Weights of a small mixture-of-experts language model, trained from scratch on English Wikipedia.
Experts: 16 experts in each of 11 layers, 288 SwiGLU neurons an expert, 1 pick a token, a softmax router.
Training: a variant of SOAP for the experts, 4670 steps.
Below are experts of layer 6 (counted from 0) of a mixture-of-experts language model. Rows are named router (the router's row for the expert) and show model dimensions 0-255. Each number is 50 + 10 x the weight over its row's rms, rounded and kept within 0 to 99.
After each expert's rows: a language model's description of what the expert responds to. This comes from a sample of Wikipedia text that the model never trained on.

# expert 3
router:59 52 67 47 39 48 68 53 58 52 48 29 72 49 36 60 67 55 55 66 54 50 28 63 56 42 48 61 46 46 58 74 67 48 47 63 51 47 56 45 44 33 49 52 38 52 60 36 54 47 68 78 54 48 42 42 51 63 42 46 53 49 42 51 54 49 42 46 42 51 50 52 41 47 46 35 47 31 53 36 44 35 56 75 37 41 51 50 45 54 72 47 42 35 51 48 59 59 59 30 47 40 52 53 52 55 56 52 54 65 54 50 53 59 53 57 34 60 45 58 41 55 34 38 49 48 50 57 66 53 38 63 44 41 39 52 41 39 46 49 69 55 52 59 61 69 46 33 36 46 55 50 54 47 50 52 53 67 46 40 48 40 51 53 46 42 41 46 60 38 43 31 58 51 50 58 40 64 66 67 46 56 59 50 43 46 50 38 56 33 46 49 40 38 60 47 49 48 45 55 61 55 51 51 49 29 58 43 61 55 23 40 36 38 74 34 54 40 42 52 49 70 43 52 49 54 67 45 65 42 77 52 52 54 46 57 33 54 55 32 58 51 50 51 70 48 46 71 47 43 44 53 43 45 41 35
Description: Mid-word name fragments

# expert 8
router:46 40 53 30 45 38 65 51 45 73 71 52 66 58 38 47 52 55 57 39 52 39 49 60 56 38 31 31 63 55 51 69 55 51 56 64 44 37 34 42 47 59 41 47 53 36 55 41 45 49 46 43 47 46 29 45 48 65 36 46 59 54 51 50 65 69 50 59 46 46 50 54 37 43 56 44 60 50 56 46 31 52 43 57 41 38 59 49 55 40 45 53 45 38 49 55 48 58 52 41 45 43 44 60 39 38 56 22 53 34 50 58 65 60 65 53 46 57 41 35 36 62 61 51 49 48 74 53 62 52 50 50 34 40 34 55 31 46 59 35 53 61 65 51 63 61 60 44 52 51 60 42 42 59 53 47 52 53 47 38 50 47 57 41 42 48 54 38 56 24 61 41 35 69 54 67 30 49 57 64 46 52 55 45 43 53 52 40 64 48 36 57 45 43 54 41 47 42 44 54 57 50 53 55 61 50 78 41 46 61 49 39 44 44 68 41 58 52 33 47 47 57 38 52 37 43 66 52 46 52 54 53 42 51 36 34 45 51 34 42 51 39 52 49 45 38 37 32 34 56 33 19 63 53 56 51
Description: Titles, institutions, name hyphens

# expert 1
router:49 45 47 33 39 49 53 48 65 47 52 55 81 51 41 64 60 44 58 61 47 38 36 57 55 45 51 44 56 44 41 63 69 43 60 63 54 36 49 22 45 45 45 48 39 33 50 36 48 53 58 42 58 37 49 59 61 63 59 54 59 57 45 50 62 46 46 77 55 55 58 35 36 39 50 51 63 47 58 28 50 52 45 55 48 41 63 51 45 34 47 60 43 36 55 58 55 63 44 49 46 57 56 65 48 50 56 24 41 36 58 46 50 57 60 45 29 52 61 59 54 50 40 53 52 51 55 48 60 54 41 57 51 40 42 55 53 46 58 56 55 26 60 64 57 57 55 44 53 48 40 63 31 55 74 50 56 42 43 50 52 55 45 42 55 48 54 32 51 39 41 50 46 69 49 54 36 51 57 67 45 53 55 51 45 46 43 56 51 48 29 62 52 45 58 26 55 69 52 63 49 42 42 69 68 36 55 50 54 64 19 38 52 40 76 47 62 46 46 64 47 61 42 53 37 55 66 34 56 28 53 50 27 65 40 48 59 48 49 42 60 46 54 56 47 52 47 36 45 57 41 40 46 46 51 46
Description: Capital-letter word starts

# expert 15
router:63 51 47 40 51 51 39 65 44 61 37 43 39 52 51 54 50 50 48 47 53 42 50 66 72 54 67 55 59 39 58 58 55 49 62 49 51 41 45 46 47 51 32 58 55 43 42 62 55 53 46 51 47 55 40 65 42 54 30 48 63 43 43 50 60 61 41 58 43 34 49 41 42 35 58 50 52 38 71 58 49 58 37 40 53 42 62 40 32 39 57 47 44 39 35 46 58 70 56 39 39 41 39 53 44 50 53 19 52 58 58 36 40 53 56 49 53 66 46 46 53 60 50 38 53 39 60 50 67 56 31 50 48 34 54 54 45 63 56 45 48 53 62 67 58 46 57 42 34 61 44 50 42 58 59 34 56 54 28 57 65 50 41 55 35 41 41 42 44 31 52 60 44 42 66 66 32 50 50 53 62 49 53 27 54 60 37 49 60 58 33 51 51 50 63 33 50 59 48 50 56 62 57 46 55 23 68 25 58 45 44 54 33 49 84 45 60 64 44 62 42 69 45 50 39 59 42 45 48 42 60 38 45 50 33 35 30 51 43 55 58 54 43 60 46 50 50 33 55 48 46 51 48 59 40 47
Description: Football and vowel endings

# expert 5
router:63 39 40 44 36 37 61 47 48 67 70 60 68 52 35 47 58 60 47 54 42 36 39 54 61 49 40 42 58 49 42 64 66 49 64 60 55 48 50 33 50 49 45 41 53 44 45 42 39 48 55 43 50 51 42 45 54 51 34 62 54 38 33 50 69 39 39 55 49 44 49 50 38 44 49 46 42 35 69 48 42 47 39 51 44 34 60 48 45 33 48 61 31 36 48 56 67 62 47 50 34 54 47 58 43 51 55 34 45 45 54 60 63 58 63 57 46 65 45 53 48 65 41 50 49 40 56 54 59 57 45 54 61 33 41 48 40 63 65 44 59 38 69 58 56 54 46 57 51 52 53 49 28 60 47 46 71 55 29 52 53 54 43 30 55 46 35 39 44 35 54 46 47 66 44 66 29 41 65 60 53 51 63 34 51 46 43 39 54 42 45 65 42 50 55 37 65 38 33 61 59 48 43 57 62 34 63 41 52 54 44 52 36 48 63 37 64 52 49 59 44 55 28 60 49 61 54 34 59 40 65 50 34 48 40 29 44 50 34 40 56 47 51 54 52 58 47 36 52 51 31 26 52 50 49 27
Description: Taxonomic synonyms and names

# expert 2
router:51 41 55 28 44 37 61 47 47 63 54 62 58 34 48 48 37 50 59 64 50 39 44 70 52 61 49 48 62 42 53 52 55 44 68 41 41 45 37 50 41 48 37 48 59 30 57 32 41 52 60 45 51 63 37 34 46 73 46 66 57 49 56 64 58 48 54 44 47 46 63 39 46 30 45 36 54 51 58 47 50 47 52 44 41 50 53 50 45 53 48 58 48 40 26 36 58 65 46 37 50 41 39 54 54 53 61 47 40 44 65 48 66 52 55 61 45 81 39 61 52 48 46 34 55 40 55 56 65 63 41 51 39 37 33 64 45 71 52 55 56 56 66 45 59 55 54 47 52 48 51 47 46 61 44 42 60 63 43 49 46 55 42 35 46 46 41 34 46 30 31 52 43 70 57 52 42 45 49 66 47 54 61 55 40 59 34 43 77 41 41 52 52 37 73 40 56 58 53 51 51 61 40 56 46 63 60 68 57 41 31 50 33 67 50 42 59 48 47 50 53 63 39 51 43 59 66 49 44 36 61 35 44 57 41 32 30 29 41 50 60 47 46 70 48 60 47 47 50 39 45 49 43 44 55 51
Description: Determiners and line-start markers

# expert 0
router:50 38 59 45 24 42 55 43 48 69 56 49 52 55 55 61 53 57 61 47 52 53 38 64 63 37 47 34 55 56 54 59 62 25 55 68 52 28 49 49 50 35 49 40 49 54 43 47 41 58 49 59 49 57 50 57 45 56 46 42 54 46 32 48 60 37 54 38 43 42 69 47 22 51 59 41 44 30 67 43 51 49 54 52 43 41 53 60 36 51 41 50 48 51 47 55 68 53 35 48 53 42 55 36 58 43 55 47 45 58 60 54 45 68 49 57 47 60 43 50 49 58 23 39 57 42 65 53 46 54 52 47 33 43 48 54 36 50 51 45 64 35 60 68 44 45 47 46 32 51 45 40 31 59 49 45 62 57 49 61 38 67 32 42 65 47 35 41 50 41 50 42 46 60 45 52 41 67 62 61 50 40 58 44 58 52 45 41 63 45 42 57 43 44 56 63 59 37 58 59 57 64 35 50 49 37 48 25 56 50 61 48 45 55 64 33 66 51 66 72 57 60 48 50 49 52 56 45 43 37 68 58 53 62 38 39 33 26 39 39 60 63 61 42 50 59 46 27 44 44 33 40 54 34 53 43
Description: Clause-joining punctuation and conjunctions

# expert 14
router:56 44 52 41 50 50 45 48 59 60 66 54 76 35 58 52 57 60 61 47 38 54 35 55 54 35 52 57 48 45 36 50 51 29 51 58 62 45 56 54 45 50 51 60 45 37 43 49 54 59 52 63 59 63 41 47 48 68 44 53 51 49 45 48 57 58 50 53 43 38 49 65 43 60 65 46 48 29 68 40 49 44 43 51 32 37 53 46 39 39 50 61 37 40 63 61 73 65 60 24 38 53 46 54 35 53 59 31 47 30 44 43 58 41 68 72 53 54 28 48 44 70 53 52 52 42 68 44 66 52 52 51 68 41 29 55 47 63 41 49 62 33 65 65 62 58 40 47 41 43 59 51 39 47 47 28 44 57 40 58 48 54 39 46 55 42 42 26 42 62 54 46 48 57 54 77 59 54 60 39 35 50 56 50 45 39 43 51 51 51 36 55 42 42 66 45 69 37 46 51 43 49 37 61 52 24 53 47 43 53 48 55 31 49 47 37 57 57 58 65 58 44 38 58 51 56 55 43 60 45 58 61 55 51 40 42 42 37 45 38 59 40 50 61 53 58 44 49 41 48 33 43 59 55 58 41
Description: Closing punctuation, line breaks

# expert 12
router:53 54 40 35 24 69 52 49 58 59 64 57 56 52 53 50 49 48 46 43 50 38 33 61 50 50 47 45 51 49 32 63 63 42 59 58 60 47 35 43 54 63 32 60 40 51 44 51 59 56 50 60 35 58 40 62 61 66 35 67 63 24 36 50 53 71 48 71 54 39 49 20 58 35 63 26 54 40 59 38 50 44 51 55 38 53 57 44 42 33 54 70 56 38 59 60 58 55 39 44 52 38 61 47 56 45 54 46 50 45 49 43 52 45 50 59 44 43 37 37 49 56 40 32 64 56 62 48 52 71 45 49 38 51 40 49 40 56 50 41 49 52 58 50 53 60 56 61 59 53 48 42 46 68 44 52 70 65 50 49 41 50 39 49 55 46 51 53 55 39 46 43 51 51 60 58 34 36 60 36 68 59 55 34 59 50 39 45 50 56 37 48 45 47 52 46 57 53 46 67 50 48 55 44 53 46 54 46 66 36 23 54 47 68 60 41 57 45 62 34 48 68 53 61 43 48 68 61 44 31 57 42 45 64 39 49 50 46 40 50 57 35 63 70 41 38 32 58 53 48 55 34 39 59 49 53
Description: Adjective-forming suffixes

# expert 4
router:60 33 54 40 27 29 57 53 51 52 56 54 47 51 31 53 57 61 61 57 37 46 42 51 67 49 50 47 47 47 47 63 76 50 61 67 55 40 54 35 42 49 46 40 47 47 55 37 29 59 61 44 56 46 34 46 58 58 32 48 48 38 41 50 64 42 46 53 51 50 58 57 51 43 40 28 58 22 60 37 49 41 37 49 36 33 59 60 49 40 50 59 40 34 45 47 62 53 45 54 38 46 43 55 42 47 57 34 45 43 60 54 48 59 51 53 55 65 38 50 54 59 32 43 59 39 53 59 65 49 40 52 57 41 40 63 46 64 58 53 66 39 42 61 48 55 48 60 55 55 47 53 36 60 43 51 63 61 21 65 62 59 40 29 55 45 49 36 36 55 45 51 53 63 53 73 46 43 69 51 45 41 53 41 55 47 66 37 61 49 44 59 48 56 56 58 71 44 37 65 61 63 36 66 52 56 60 61 62 41 55 42 49 38 59 43 67 47 53 51 44 53 32 52 44 64 62 35 57 55 57 47 48 45 43 44 48 30 46 45 62 35 38 65 60 52 47 51 61 58 33 46 51 30 50 38
Description: Table cell separators

# expert 9
router:37 55 55 41 39 55 53 46 43 55 52 49 58 36 33 58 36 61 45 51 42 47 41 42 48 51 39 45 62 63 44 51 64 55 52 52 56 49 38 28 49 56 48 36 59 64 47 38 42 44 64 43 55 55 47 38 46 51 25 46 59 54 38 53 61 51 55 55 48 38 38 48 57 39 57 41 59 46 39 51 45 33 62 58 40 37 65 45 47 49 59 57 37 53 45 56 56 54 43 34 53 46 61 43 48 47 59 41 66 63 47 63 43 49 70 63 45 71 52 65 45 60 41 64 66 23 58 43 62 66 64 50 50 31 40 60 37 56 63 48 55 44 44 52 44 65 46 48 48 56 60 63 55 63 51 50 44 64 43 49 60 30 41 42 51 44 49 52 55 38 35 45 66 64 65 73 33 43 56 49 47 49 64 49 50 63 30 66 54 64 44 52 35 58 45 48 68 36 47 57 49 61 52 56 60 44 56 29 67 41 39 56 37 60 74 48 53 41 46 57 46 65 41 67 47 60 58 27 56 48 49 49 48 64 39 50 45 50 31 46 66 36 45 72 49 52 52 35 66 48 37 43 51 37 55 37
Description: Plural s and dashes

# expert 11
router:41 37 64 40 35 31 58 47 69 57 49 53 61 41 60 58 53 48 47 56 43 48 39 48 58 42 40 41 40 39 58 63 65 45 65 55 45 46 38 47 54 44 48 54 58 36 37 42 56 49 40 59 54 58 55 46 59 60 41 41 62 48 45 38 62 61 51 49 38 56 65 49 43 39 43 46 58 51 63 55 50 46 48 52 52 52 56 31 43 48 58 61 44 37 58 42 57 84 33 61 42 34 70 65 60 63 63 42 53 42 72 60 64 54 68 31 39 58 53 46 28 52 52 45 58 43 56 48 52 60 49 52 48 46 33 57 42 53 56 56 50 46 58 54 51 56 58 39 55 47 67 52 47 54 51 28 62 57 46 32 52 56 40 41 66 36 31 47 35 50 47 41 43 62 51 68 30 49 66 46 49 43 55 47 60 59 33 56 61 34 45 52 35 53 56 52 65 55 50 71 52 64 52 53 50 48 61 26 53 44 45 38 51 43 57 42 62 41 58 49 59 63 50 61 48 49 67 35 46 42 49 55 47 61 34 43 52 23 44 47 61 46 37 49 56 49 31 55 58 44 36 36 66 29 52 49
Description: Prepositions